Below are experts of layer 4 (counted from 0) of a mixture-of-experts language model. Rows are named router (the router's row for the expert), gate (a neuron's input weights, with its number), up (a neuron's input weights, with its number) and show model dimensions 480-519. Each number is 128 + 32 x the weight over its row's rms, rounded and kept within 0 to 255. Numbers have three digits each.
Before each expert's rows: a language model's description of what the expert responds to. This comes from a sample of Wikipedia text that the model never trained on.

# expert 3
Word-final suffixes. Suffix pieces ending nouns and adjectives, often agent or role words in titles and headings, such as -ent, -ers, -ing, -ative, officer.
router:088164154170120131125098161151167142130092177098131131138117189120154173178150112093164073116100142168130128092136122110
gate0:197098109121126110100133123158138145145087129132118111142102133068056129140109128147131143073145159147124217178137072139
up0:129132050121069139135135172134116087110122185081131088099138080146130154152102178144050069228139103138124075099116149146
gate1:060101165172142126106146099153103120123179111109117123115118112158186117104168135125126135087110139141188140196109120127
up1:120091097145146112154131147172192172046133124144096145148146038080160105121165117102091061140174107170137116166083084083
gate2:165159131154115066071118070134179157134141144118143141076088129094005172148110125064142194113118123118091134137177111133
up2:134099156157085075125095123112129163083145164132086167106177053123174127073144061189101101115140172139112136101093066097
gate3:145162114138072172099049173171103135082095143129187157129090123110131158182151096114120129121111114071180100152101138152
up3:123098096154176113183170114101129147149104150138124140076128107110151173124137079064136141153153151149149087112121090117
gate4:103174115130130108073158106082140139141111108130109081125111145149189183139119157074109127123101140108164066118163097126
up4:126188156150123150165161157176083137147125110139102094106194118085118149106160136169134130159190144116111154164081075083
gate5:088177199079044108158157156150056127131104143146131156137136134114092146103083130165161135118122094144088099117130106080
up5:097152113099131132111154070108150120082159110125100174076114117093046173159142094084132051121152138143181106144158127166
gate6:153156102111117137100108100161159119148141142123146122114144151099146104078162092105173147063143154156144134053134101117
up6:080128125102044145124107139148099131141106106169141133069101105152162160091105156127156160158134136095086091139068123124
gate7:144121147079203107129118147126043155105073195107086167174107146131138116105186110127142116137099151134070122109156137226
up7:084110149094084080094161108142086082120153092117173126126175107136087110113151099117133103165215131149115125124108135095
gate8:084179174112128115146141128126112186117128117079140062154092130118073094143152119124150135130098180106141097109134106124
up8:158087112126069137128093168154113168086161155139172133133109138137182098156145141096175072049105135170151121112152110083
gate9:055125106135123174152106072135134119061081160129122077130116117131121154134159096149181081203126164187125133091125148120
up9:133180127136167140095156173129140063114175145134083162146097150156091137122134054118118110068121177168114129149138121092
gate10:129196139075077140089013109099123125138102126096120120150151115151155155133111159133101086180123116137143120082111062178
up10:147157140131126090122186167119125141185178145153097101154139081073091098137142175143145138107123102140165142112142137106
gate11:117129082161132098102144067134075142135190105152166066191147135140112113152098099148146116123165174097122120151141183113
up11:135147072118122108142096118171136146145133165144061131155223095114074072114103112173149147115188125064104188131098122132
gate12:149136177125093100131166080123144141135154125075078146145152098117141110113142191110090101139130119091166108093129156108
up12:128155137150130164113176141130098081115140172111118169136090087098105075130116148124128167154162135090078115109111149157
gate13:126101122179138143103136134127166121151077228145096127162142136153154162130077130110082150155141091120087146132131145084
up13:138108106080128155135081165125123094144085151144092120156137135129102143121132094169149147148142085179095085141152145119
gate14:131171101153137094129159110117112157085059167161155047112126120069132110124137072080093181097119112107126056179122194152
up14:141056087134118137141078064140145143102138130127170139144176079155150165110103146127097178141083121077122150190125173131
gate15:165132123124066082149152135218174066091088135121146162140095152089096135125114080127140127171158102082110133145139140092
up15:191145090132117158086031112103135155127166091169110099149183133088115170136142196110124130106088143137177076152149107172
gate16:162148076130167124144123124149193156105109098134070097132128178154123155117110152078148124119118107112141116132085129128
up16:179191104175130146116112180112114065137130123101082130078081119114123164102121125122071101126041157132081089145145051145
gate17:138140103096109117145118122199180136147088129145079112067094112198163088129191109159197082117065106133153103196144117113
up17:111170139128114088138114139103145083098110146124156138081170131128150151136133108175097128086140156155127091167205179124
gate18:162066148094139032095117154123138162108129097138144068103146129128070152079087119166149108123124158187169095125091141125
up18:145118115076137084119108140108144080172102171124197138162060123111130201164096141153085148072174105146114150174067108145
gate19:120125131104115109182156136143155164127102102083117175137114150102148085103055108140086121163114110077100149107118129137
up19:096115106190148096146126127096138111110101062192114127082150100142126134115145075133100163135166109105160084097125189176
gate20:177168171129088077179154175124120099147094125125124134163115098123168135094133107107076129103126110116164137140120168115
up20:196128070096152119126095123164119154126164128123153113094099165097115143136077046125104176143145122075169188152142069130
gate21:107164153072096120124172128139178113135096076148131129120095109118103155125114171129086103111116165134145138091095140164
up21:065138135145114126187111177134185082132171129148120085133142097087166176150171129037153109081152088153113152127149113154
gate22:116074117070103109094113191130111098128118108132157119144092162210142126160119147103128083146130084131168126129108139056
up22:153090170099131158157155147130169118175143137171095093147128203069123122098115145132137174129061149134073133106142140173
gate23:116098158131134169131106168132101167146122127137092178166145158139124149120150137161124164097094111136131135086104142145
up23:157148125123080103181075120078116069164174151107155138129147139155167082142153156162118203172122160163058105176090154199
gate24:109114087149146164112111129114059128172159116125081083154132100128179090122144118182129102172115087086192162122091141147
up24:154115200118127135113132122128120154075125108083099229125099161131123134138143147109149157133151097051156130110128155103
gate25:096175168152147206118147159109120138095107131163171125141112112134143127088153145122142162093134063079141124132113191093
up25:149115155090148141116164174149174103155144139130073095057149085093154132071161117148151137137107114113116111140123092091
gate26:150156124115120155163079124191118083150138163140072095199116092106113173132099189160138125115074116107081115142146117095
up26:137128122158130097131171088160113102192128148101139166083140066130131123148166186142112120141141057142152143154129181154
gate27:123204109114088093168103159142086143120170135133115069152103144131183127086095097154122122149115122153194158064113119136
up27:163127199092208131150116159130091092082128158140192133167131134075110135167151133125180151104124093141194134066098084180
gate28:143124118118116084168086085154096130097074153125121117095089112161156110141087131154148140173145194120112134111109146193
up28:105162154186172198147111089145137127226193057154157187169096115111194133158166117105068133113132122146178171174131109125
gate29:108137147108132136118092110193147157124144134100138135099170157153128212153090119166115131095181108169171079145139127074
up29:172076137099116106206047094134044168114164108120121180130135131150098110086135101162153138160138132145124130150195175106

# expert 1
Indefinite articles, numbers. Indefinite articles and number words starting a noun phrase, often after as, is, of or with, such as a, an, one, two, another.
router:109120123142139054098177091137172064095127145113096141107155130139106174123112081094142063141163148147168160124087153123
gate0:135116143148093152126146188092083150164116131109133127101105117135131168123158099121135175113136160202116145074147075150
up0:153128070158134119099128113125188117106113109145153128109091093150156138126091098141137138088094167149147118137125180178
gate1:106181120119129151109093080129098162119157102098182125131171138168108057136117110119155145090067109150120186147148118122
up1:109208145127087062111051137114177162108173164189138143132078104089213145095142124082097129053175136069127076120085091135
gate2:153170155182149120159150045165119135151095132089070095120186145156155115104159169129141121109124085114135103139122116100
up2:084239148139092060127144075125126182151111106126117145102121150085107101063105139116144089170112177202136113101146110148
gate3:210146111073106143111135145147093091147139133135173114096135104079153126108123142128171130145158173101144148114121147135
up3:115173106138159157116129162063102139093116101141125080085101146080124071195081144132023161129077106097140096160176148164
gate4:139085090149184113081144136130144108106104133123123120197079183138167080099092130121130123118168059138100100110098206128
up4:132219151102115106158117136133103150150152192150158112124145134123161154109120120131035076160150168186107095117172098138
gate5:109181152141166170174091181185055063138088062163091103133111147097118159133102126135135116115156145146135110136096063135
up5:141113098178144091164146111105089174137133145132108161083112121160070073138097101151139125126099120114095164168148114134
gate6:136145112103122080128157091156174137150131144160057067099098194092107151122095101119160137176140109072138097128134130124
up6:089108115146140183165109148140169147154106147114113102113133121134160178113105177145154140130125101141141119128141137056
gate7:136091182081173135132140091129181135120094134140160163117116141187049130135138111125146077171102134134118123115107113137
up7:048145109167119132161162060099114177147115124210137121170141080134125168152100162138125081157156165130066126116131138066
gate8:070132155122119066081059128158152185091135144099090135124106156075108135187168125114118173142084075178139103160171069146
up8:130119164105092168146111121142170118158150094132158123179133114160126190110133158084151096112175148101094113138116137155
gate9:068114098145173194136193102089169149177091138160172125184148145211080168173115096124142070173116071169144086059168143123
up9:112189160150140155121086151104132126115151167088082107155108105146150129086180173151107171082185119130170150103167120150
gate10:147182138124130034150114125138109076140170186110093169099141174134179204117136108099149085105122114115110169113144109097
up10:133155148157127124163164122151117092166124105055157112135126083143156138164145153144094207137122051164142163104150091102
gate11:097079114157191141068162085164136177127122187096090147123144089206114152143153131160183094133138117128182165162124136161
up11:121080098139138152123150069128152169120136181166161151152181127111127124090189106120106123172134124111174108135148139145
gate12:118129165151151109100103179149137128064105147119109094126115185122144095126106099169220130102113183123087138102137141111
up12:139172147108171138150139072135096080112090098110188118174118153117121150136155122124145147122142106112124128133102113117
gate13:118134195086145137114195150062154159152100134115126100065139190119166160096174152132045126146160123111169142107123117142
up13:136090087143086118117165110143169085172074158107202125096158097124122202128108127090117126105152131143041114044061160180
gate14:139109171180105100134131122078089141166102105076126147169105144093110109141101114110095134080163087105167066135134122126
up14:127059144085118118093135113093155119113098205100141167130176159077156110143071132092109132129124164130207175110099151129
gate15:149103080073136098126134182165152064097076064105109148069149054082072112163087064159161132130131094119161149105118101108
up15:133107113164143106084127073117145114123114069111133140128172083105131175115150141069072135055151156126123055112112144124
gate16:118140109093146142127174157161118154131170081046128134097081091115131146147152152106108153094113087096119150109144117119
up16:118205195199135155098176143121130102120169084133097132072106138106135107062154125119164175052148134107089176145103143142
gate17:154119186164134151083089051094122038099045155147150078147161152111056089101118135163111187158120101087139103117147143199
up17:148142150090135156130144125169067145151117128106084100113100175109130165122158093147147195088140087182118129194100148091
gate18:141097082151131116171094171125176095108164098180128119106234144111105182172088125113107124137168112211155132123155160084
up18:125120139100066179155165140144162161122082132091157125057093083186080106173096084171173136132098184155160149099118109139
gate19:113108161148140181157191128177130108074150174065086123107117108186125165074146156169104074104213140143144149095092129164
up19:133107175101142112110165134136203128113151119168138185145117098100176185113090146095108163096140139116121107143117113114
gate20:105135079176115117115124065070147116154124116182105092133125097144180085144142111175182102079098083129085152162119137085
up20:185142123144122158103167100119162082159124114083125078108103131109145141151140123101126134132117123121144105119106067148
gate21:068147124142123122096108095151141143079137061163070066120087157126097104144188094106133087119080150083164165103111135120
up21:134110096096117119148113084094119131122139070089129113152138123115135109138128173162131138137124180101141111140154143129
gate22:181137126147110125091119184146090112100110133091098141156158197104148116127088114136109135157159123164118151104113166095
up22:089122144053135222106106133132130131140113057175157126142187037058119148141124179140132105141110108098178123116124111168
gate23:119125104100115127113180098182119107119170086124094106120159163161108147103081158149170073116152105129102126088064160216
up23:116176158163172062115133138082171160090151126106147152144129121134147162128147112158054164144150123109129135131131107202
gate24:106138094095121149117104133136102071098082070133038135160177136104104145100159118142077070155095069190131139132082118213
up24:125103133164102152122148107067136111123094107105111170115169105124098157125116087101092153092077064154107112082139134110
gate25:114100063142175071140129108147158129102135132101161181134104139094110119087160184134091073095126088159137118137073137137
up25:171137181108171097165158109118122099129131145151158115118068171176110101130114117167082179098115127120134148127120121098
gate26:100127167080159146066096102140092145109119110197153135116109181165095065111097179144196128140103118080135122127123179197
up26:092160148175168130089139121160087163157177131157144129134118076092141137158173158135170158137163083130171152126156108133
gate27:165170161120109147111158155143117150121108134098118077148092101120094160108099091148100102138130160116133143124130175072
up27:130112159069116089127194143185143092096172152134128152113117136146100181054108111147145129105110100131110126179111165134
gate28:164127120161143082081170119097128117129136157143100101110141175115121129109100135152147076137160142125092086069103103152
up28:177137058163193129154122080093147139132088121140081126097167110152189156174123050174145125111123140142127186157087120169
gate29:110109102150153157123193154079092156109163157158116144142156112176128069138109088167104145150107143115156079131148097116
up29:051169121120097139112132143093076093187080179130175109108116065126178138108074089087134133137116109122146168215171117162

# expert 11
Table cells, foreign names. Table pipes after numbers, digits, units like m and lb, and inner pieces of foreign names, e.g. Wehrmacht, Kissingeria, Mazurkas.
router:091138095148092078092149127110170108138135177092114152146114168068128168162121098125120092134094091182108150098102092113
gate0:149125063170166120144104171098158152187124125176121113168089159105116101186140103155148137124185166115153115122098110145
up0:083150115107138181122176163140105137173089137119106139140124105120144081114129125071121172161133156094142150084109159138
gate1:131133132239154154120168156127160141133081146164149100176149143158149090133127105170165105129151112170122123097159148162
up1:071094053139169149177146117129134146051055094094116195109098118129192113174154071123071071124135125088159145087118071123
gate2:105162149121108156145139102149113123176128124149099200084111191162137137152121076105126151114065109146143135159120121053
up2:121153087180150173154076146081118180162123085162199185098148170138202096126123159112102138185138141191108106070168131113
gate3:069139087157149115124045147087093146102155139164154111123121067107125109157155129111124116036165145109155077097102162139
up3:170116095109065172160142161099123110121138144119111183102098179051148102118140175047116118099156061152147104140130096167
gate4:114088117155104160109140133147132115146093086106141169163134130135164172152040155124121154151090137174125071132149179175
up4:089155158119162097174128132168161132102106147167117073151134122072181140119056120150097114124160088175154138133126095060
gate5:129149171134147135114096151172111135099146145116166127155123057131059100115096142163143135113097099136147123111153136081
up5:055107124133125122112104167154169143125161078099140151108153168090115098155113184088121104083146149157144107121103090165
gate6:147160121169073102108186104116137139145163118157135150145126153130135127148088112140145111172155138093131076096103140120
up6:123180154112100131107112086115109102191155132096214157133163159157129135096094153141094149132153136118115107110115205144
gate7:122197216123175069139193122182176124038051133143111152155071116114095147179125175162083144120073122106127153133143071224
up7:151084157128103099077162106091097108150057156106094153116143102131150157095086118122076102102137105139108181151164206116
gate8:109067147168109143094205181115109169103105121156107096097167131095183091129166079076127145176172193083085128109087128095
up8:152152117111157139134140144146116126127140128132127122150099138103115135154145067117098136117138100160172089112148207148
gate9:120138134119135165141160179109088190132150105144123169142153145148138123141100124153123128164129102082159134153155135140
up9:138159061167087162172133171120109131163093152098053082163113102148059137152096158116062170090110130142121102083148114144
gate10:153193143200107116109150127149124157152156114147099110116107161114163161071151115198126169156196129092135122109145089122
up10:071155122145132090185106136101159112174128089125079136113187101097156081138142163136150152184103068106160162130152187150
gate11:141078101139097120152150116137172103091153092154098141115155113148113121149091069144121093094191153102168077152146145135
up11:150124169146121102178116097111157190131139159144117132181118156087091123169141120069083139148127065073124158211143132130
gate12:103143098122148116107138121133143187152145123124090163128098148114163139107138144090144128164144128106229088107118103111
up12:069121093115136159078170156107115122099131104092119088167153159159094153122054120092095116115157124146122113117143110138
gate13:146145091192102130156131168103174166104097090060105102099140203173077143141161163131138143149113102105142135126102078112
up13:109135137165107209170100118159119117103078170100099151128121100144128189155094221143139139142108070088096136126115127183
gate14:147148099142080114132097112074148090111110148133162099145123184131128077140126081094116149109156107165152072135095120120
up14:178171110115182086123120098180133112108145093059103148140119052128142158107120179091144185101099195128107181121143093120
gate15:111160113108191074115159146109072112114113135124105151159108154146129165163151127150104118145118092153107085108141101165
up15:086080192129100130144180111118161127131114141023119125137122067162119167120141167142161129095101166153154163131189131119
gate16:143134088132168082151143108081129133085118066128148145076116130125131084145100154104126115127132130120122131125070118149
up16:100101080152096095135102153176114143122148073190122182154060159140141136094085103139143137164141081122085118184072100150
gate17:103165132099142091107077107107130078122113136122099070100128168136162202102120081080150128149069116080157138159110079099
up17:138098145080094178074157116208114152126187170128112171167139128105141142159135170129088082161145162093177117104128181160
gate18:109143112136120142099078114135146103086158172104160146112186158110072125120162116140178146188118131111141087139133129111
up18:138126157130086092127157168165129121146111115112146114104088091144121163154124174096108186189173119108078186163138125150
gate19:059131096096098105129173102150120184127129190104159104126106102146113181124076134205073113134108132119088144110143133142
up19:121132147090085058133102149098197088100099136148178099067121055182153081089059177085131167112124117163126133084138151124
gate20:132158146133101152182142155119140114127139064121150145103106084136126122143128115175106112128117048104101102087156159131
up20:106196160117129098082132160147153126078104125140101114170105184080121102079110155096101143139092077122080109123150096164
gate21:102151107149158120132117104149124149150101101165091093155101151139168150168123146063182084085136158123179137110123065159
up21:124098138110089142178125050143165150132126131081197105139057140094089160169169119122150072079146165126157144132113165137
gate22:140123070073091182176119159167076088147094104137122128169132130127097086106170133140103084141107127078079153062131122152
up22:123137135106169131188138122083045147106156170141153125116159151085103083071087208099114127104153130138108135122107124134
gate23:096115101112149185114134139126063134125138113113135128160127091097107184072096167136143175123128141180127065108103129159
up23:098182204132183108111061162126135066104128171110161163126166139102089081123095099145105140160148160142140147203162171104
gate24:083145157111141137149136123093159139101117174114087118095160116105080142058160118170182139178134116118142131146150126192
up24:095137150070110095128117148102125143169088085121132080141163145128137125099119132131160172170096126148094146157135097160
gate25:168117224135101136158188101173082197114088112111156102107109140107067137155165126153094129120165091131149155127160157094
up25:109100133126184169133123105112155149154161139155122125147100199101180124063088184109133110080157199129174104179142148093
gate26:122108145091166123087160134108123152091130117116131125175172129193118105107124188187116167108155151123102102061054107173
up26:097090167177126063138132153152173136133066158114122137109088113158128136097148096144138127097107151205133110116157091102
gate27:158124101105179127079095141146160147136152142064119031150098171151106132090127100107105077144114087114085134073087057183
up27:085104124127166094119138120186145138167155169138110133106097103141071092131151068232146066168101122110159132133198141148
gate28:170113067151162114123110134155075078082096168076082167145136132161211108155071078125090151097130128091162147085104118123
up28:096119089164201148113113183132130167106130102204128151125073057119156201117115160137103103100169181189091135141136165131
gate29:098142185098137194105115150137127165112176146095121163121164158191123098160043145144102173180160110165146084097150156126
up29:157192126202094133081096149125143159144112137139072169166100098094136147081147089093194168151166122130139131166138155117

# expert 8
Auxiliaries and adverbs. Function words in verb phrases, mostly after was, had or not: auxiliaries, negation and adverbs, such as not, been, would, even, yet.
router:125179100137137071085099127080159131162136127095119130157090188091162078119108116150135112078133170151178161081106106183
gate0:154121144143122109150096158161128163177141089102117127169112142195095107144162161158096126151128102147111104105119072156
up0:116133117110130100131163194123164108078069114056129147148114141154172102137140125089139162114137152140059091112107078178
gate1:089135178113125116136121152119087192200085085133134111164087186055100131085118153129128160122148110165128081136144146133
up1:116176127118107107077150104122123139145103123103054184158077134112177113117158075134110148133129161106150125073111081149
gate2:156109095124093087144104112070092139147111104112114155105134089089148184061132139114064139052148120163111093117138090169
up2:167143095082083103118119144082108082093123112137086137082190025133137100153137160132102108132105179094071120100107064120
gate3:159145093111136093124044139150075151062130153095142102112147182111164093133053147152121102091130073120115076093137108131
up3:112114084195146116103112105025088106154127099210160116132115146090132093068103116151152158127074092100189097137120171124
gate4:153116124086058077112117146144132119128143146136107058176136053098131111133101154122101141091186115114124098129130171149
up4:111171137111156112147154121152102151136097132115120153150118175102199120133092096164159081157115105080103109107166118130
gate5:076124172109121154174154106126081132129168132121108152143088148140090075067141175108143127176155121147145098165164162167
up5:143153128152218132080100145126106135092101128092101120128127191109133122157067102171126097110120169128153125141130120163
gate6:114224126118095109121087138102137130179112110106139186112158109126161145089197126088134136047128132082162170143115123177
up6:140100106175073143129105112150120111112092135140089129149173089132163177051103088133149116140159065140116148070193126199
gate7:127107109103127151050138136124071152061088084084131145118110114131157116142168092144115120155109128143146111087066120144
up7:155151151163097142089108163157142105079082107153132090134193138136122139160106174174174141137176171146119144111156128139
gate8:148154142080091162071101152132114150147126167120120061132160149070111148166148075082165080129170094133151059082123099092
up8:164160074159134092129133181137131046131123115080148094137111123154170091136146104126147159098068108152104132170122075117
gate9:134165122071093090124086152119174107144043136117139073145127094119162175148084162102130084174092125136125143115123057170
up9:140158107183109101131096135140136101100131154087163154134096102139077152161092102189082109136106137168159090171175144130
gate10:121127092172084091082120130126109129157102147092172149124147085124169142057086162148168143145100116088174053122146133128
up10:146151100128203091147144167111166137163114151181137157065143083135143132154078105146095144126175126152155130147149155115
gate11:108084096121136106122070098117155121124129154197133159122137092136135100145100126172122163148110174139113070130157158095
up11:117107036132172135158132081123136173104178124114071128150086087103150148096133163125105149151140188086117096144131124065
gate12:096158128189098114118162170170140080105151200134078109132132120077143125086176130107181161123110142135160168097099043124
up12:137097137139184110102167192160170115097098102150147082140128118149127127167149119153119124073162125132144099135115093166
gate13:117115134151076165103122149155137132126161119115112133139143123171121101086096111190076088132112115056113140100096133120
up13:093119103155114154160087154133093098129170123135098104115108128207090147125131163134118130103143108103053085110105109179
gate14:167090134170102151071122100081105170091092147137112123075116177096189117093111100178174163097058124156176150131095110148
up14:155092086158128090152152112138122141160127081109100105109182178104095111061153189128120138087056154095139171186107122103
gate15:123115154088084106133115145088133095115089133109057137154179172073105102068129086094134148153160140103194077135098143093
up15:121139059101127142096118110164143109112143104166145101126143173182125133172153135150113097146125144164194118114076142116
gate16:187150106123170052134166148140108089113169163082104105160117157161084060074200132127163173116121083130095124198121143149
up16:155165029101137109124132161124149064177105093129134172130175101091210137114104120146110174109139165189118160123118056146
gate17:143139111133125147135140087149116105076093155072123126112154148098104139123086142097167102100180118111114102150113138146
up17:137138157097112174121185192143130081139080151107105106083128089115138136131124146123105073120114165145106127131094139070
gate18:168031087174141083128099136075179111120072112111137087145087123120103166104096109133158080114053121141128172130106166141
up18:134154145143136084121121113155136071174098099173135122126129142133103140215182203139153244094124118151092100139152157087
gate19:107164125141106179110159111150183122161137131142049128127117121079119159127131072128082110174124081096117097103094130092
up19:201106126099123066145091113161183130090136126115190079116098114039149080112114160137078112152132103163086144148114189098
gate20:097142131129108131099125184103092088141180048151146161107087102152169149096168152134134091131127141134114111064191123096
up20:167183141147083132072144140053108150137166168147185088121133192072088102138150124142091091177146145095150128140142054190
gate21:093130086127075115122151090181119090097140105128112124108131158166107154071129146157169129107120079081162121101121140083
up21:143118116139146125133103133092151078158133095141206094103088123135142199161119117101128122150194116110133122118160111135
gate22:106145149137091148151134144143134114172147139100115182146156133160107139099124196131126097179136181144143107085151190145
up22:200167186054118188129096156132074092141163201154130167114113131114143153128160094115103134119097189157108183077107133095
gate23:102095092146108139150154086115097088104202055153156135097120136127121133071166159140149141105125090112117138104088121123
up23:128089121110185213133107163158090118141124092126168202119143087160151129150139159171158103100098142156042123150083149114
gate24:151156124144134156064156130160115117114104163163145150138133146120149146099071101111120119143143165116101085079063119137
up24:085127175158155088115127131092126167107119165110142102106173162092103175164123114158117177139090066176200119167109179116
gate25:051171124111129113151129163169174201054118078141083096106148103123170147090118095103111082081128139140124159067113153179
up25:121111147137166110140158159089100117201116199156131110105151108121165176115135184163147095102108141131114127098126162154
gate26:164226142088106072132108174103110100112052190137121129150103158154131150071122126187147127053127170090116121108192109173
up26:153105134166165105107134135128154145139048142132084076120117133169109067115133129126136125099161119122138117132166093153
gate27:107128143171118164162108126220161061130140144114131095110113123118135048091123078142178142103101111140136176173170122158
up27:130158098092114149098146164122136155133199163189102131126111121070146123147114176176132189181068126124118183095111069153
gate28:100123120143164121085128199151152148069183122122139120097130073132134141134137130122137152124138202134136201153093097132
up28:144108197137110149127128119124104126174119052110104115166112155112139156127074198162137137102154062142186091111095158124
gate29:127094171107125147136079150153149172132080210143115097110169159088134096109123141135175107159125159094120076130144089116
up29:146143096136085111128143162131083102123202164150111158132147126078153154125132144101126123129152067120080140130132117128

# expert 10
Nouns after prepositions. Noun or word start right after in, the or to, often in fixed phrases like in addition, end of, or In-side.
router:095203162144066130108075162153163139128139149188166106126119140124176162085081137133165135170120097178147110146083103075
gate0:142126200150106091121131162131112139174132071155126160098133107156100164152104132103146123136112085153163149136111050125
up0:142101094174152168221075097092112122100154157103135140153126090146125122065102121090121187103111124182121157163089217135
gate1:107111136135140098129117128136126162122054121164124165144079103077172154098179139134168126143120117122172131105154169165
up1:162101076096118141164139119107182175110098085110068196141136125165116153154198150081125142172138114116116052165047101133
gate2:159182164169117124187147093159119131139073113092068081109144088108166113171130125137092128140115131132115182099141105103
up2:094123173137152121135127108193084137101105103177150120151104109118173059127091106179082131136204161177077101138121159108
gate3:146110090119152127148084165106110186144120176117142057173167108097093121082070031151089148108255083149130166151142142124
up3:126121161119127172167149108140126128168087150190086163093101149166100200106114147119175141154150085137155086085074126178
gate4:209139094164102113149116146119138118194117094140131078161156143111148065122142140137162130130144059118152133070146113079
up4:067171130106079160098120139117046151173065208150135068119160142098118145122104091129063100089115125117103113206160091148
gate5:161152182118133208112162167156136080164153158188117152145183127114126147092154187103194080144097110114140112114086094137
up5:163150144100135106138093105132171155113072094117127120087183126172153176114144166107118036169172068189130146104086146134
gate6:129174088094120090162054077086125113178121144129178121101186138133132165068132068061134131154126117075085110188128082101
up6:052139065132141115089106126153124169098105107145180121115080139143195122112085108153194152172176064140109120109120104112
gate7:130122147156151154136164103075104140100100162126132175156113069123132138111203121120140076170077167113110059122138083120
up7:146123140167108152105177158097148119041061128100063092142141109108109147129088086075098056155149134144120114150082125095
gate8:067117105169182086090159161121131184116130121098182099119130097145142140096088115079121140121184100128137094174112097119
up8:139139138144157179078133126094144133153093143096115168110100103161107116197140076170111140151103074123043089089175148076
gate9:106118143087105139102144112128115145076085137154179078155150105162112148137116205108140156147174103132207100104163098099
up9:129123168131081114139176064120144140161084098187178154118099106076067136129165094090116137129124100110153181142109120175
gate10:116121110199104042138107104139051158123127167130180147153119066122142141074163167142124142103098128078137129121120091122
up10:117122098090142119153168178154115112126157177175071134076146154080139105130078095136134067145100112090141102193147104163
gate11:098110153196142050129149095055108122166135132131131124145194088164111140100120095117153123150117125133044169182128158116
up11:124119095114116136161205133166135206125115139154121234112147078147099172122163085162060114098144152128104135127078122149
gate12:174136083150160148118135120131134113117180140140119156126125201095148129091125087121151188091170157125122100141130086091
up12:167123132139140122100210133154161098108111119118146105130117127170154111149151167140146142142145135144130131114117104158
gate13:167150147128147115117117223084126111084096114124198114090092128181137175102113161108108136103109097141105086121122133141
up13:147145124131093091122141125124087120139108117147158159061141166147094160106101069100132162179149167093103118159111123116
gate14:110132161149055096141121140071130149069104122097132146158112094122147086113154078107112201097147052180135141080138119110
up14:142081192108128121140128114100109127115142174123127140132136167125124123164121162087137180107110161100107143117115117164
gate15:147102097118108090093087122201183097122139104075133169141112129131161147111186134169090075088180170167210150159127121126
up15:117072101112077189070082147165134112062104132116170219139159104146104087122159090107086140144092147083142106098101154122
gate16:120156054188122133097172127115113115107118124100101176098120135135134137117125112084145109197150154121090132146109152144
up16:158147123193164127156151193093146060056127110193126126150143119152155117083100104131130168124157104160183097133092127158
gate17:145167187159085156180145129084075126133155177138194088060152099143102114106066135114125117145131067082137124145127109146
up17:132096183145123147077152186198102117077090147072136129060111167121103145167146072112090141125098149162114129184144191038
gate18:171119158174098120177134120103079136080098075102171167157095165125134108136115116135144128140100143120151153148157220121
up18:157157085151151112133116124161083129107097137161121133103120124147126162148113134111104171114155140187123134102108203129
gate19:116119111146048136161110121105126099125107143151117141100071160177166171066097128087168131151126084161124133117108102145
up19:175133134096193140175145147137122115176156125172130146155143111163131104151125131114091140153081102171186169134083158101
gate20:094116090131138228092149181054081094120141151098115094107109166167144115163123125163128079151107101159107069151112075118
up20:094150116200087143109154210115139135137222138145150131076177164152122160192143089068140152166092131180166121123147073132
gate21:130179122122057106100184143093139158142110136104097080163062121124162127093127120092160124170081114181145123118101084123
up21:099160136154115156102063081133131147136106115122151152092104083063127119165135094118097105141166141137131138153133092139
gate22:140185197152093129132081188193119048128139076149133108155144173118124129091101105121184125105113133102108137119108120096
up22:084139129095067137155135121057023104122063113120147159147158155092092104128155114175176170108112163119151175150188135089
gate23:067087122121103104128178113177149141181159122079075094174183195141146136088157153132137121100167132078129067143092132132
up23:067114101087144102116176144141159110150210076114096159126178100155116132091200127122151097068099152141113137181140134139
gate24:109090082104184131142178105138126071124129119192102109129105137107148138108127135119180137182097095116148106116113126132
up24:106157107144101135157110059099095078164081096113119081160122094124166118132099128170129156106112113109145144155145084095
gate25:150158123113092153130128160085216107184145130130128166114135107176120143063152156117123156169144114109151107134081184108
up25:098210139134164093145172166109137109128144130047127070073149142118113153128118150154160098070077108102177083191048091164
gate26:146115159088113110192117170135150130211169075129137146175111151149137125112127198181127137175081126084128077099139107149
up26:104080117120114138156152127098129152158094131155120082162165104097148108116129120132146114125119101158128183166181121112
gate27:121182157134095080132109091073126085085149179112121111146115166128151147045109115133124132150101136092077143115174097096
up27:131157182118178130107181135108148115063093130116118134140167086098111140113113167170135133075123121129144108179128111159
gate28:151179139178159132155120145164215091123195126112132088124084162125136154150072138128104129107176184106155126133112204115
up28:147159155122198151119130133102105160175113118116094140154116089136161082216104190138130100118148129146140163139138133133
gate29:097170166123119157086143166117163148167137162119158191127145138061100080121072098097185177103163173111137066155118114085
up29:148174141119087174111077169056133076106141148078167150087055104117074108100133142091158144188089066075086152073132114140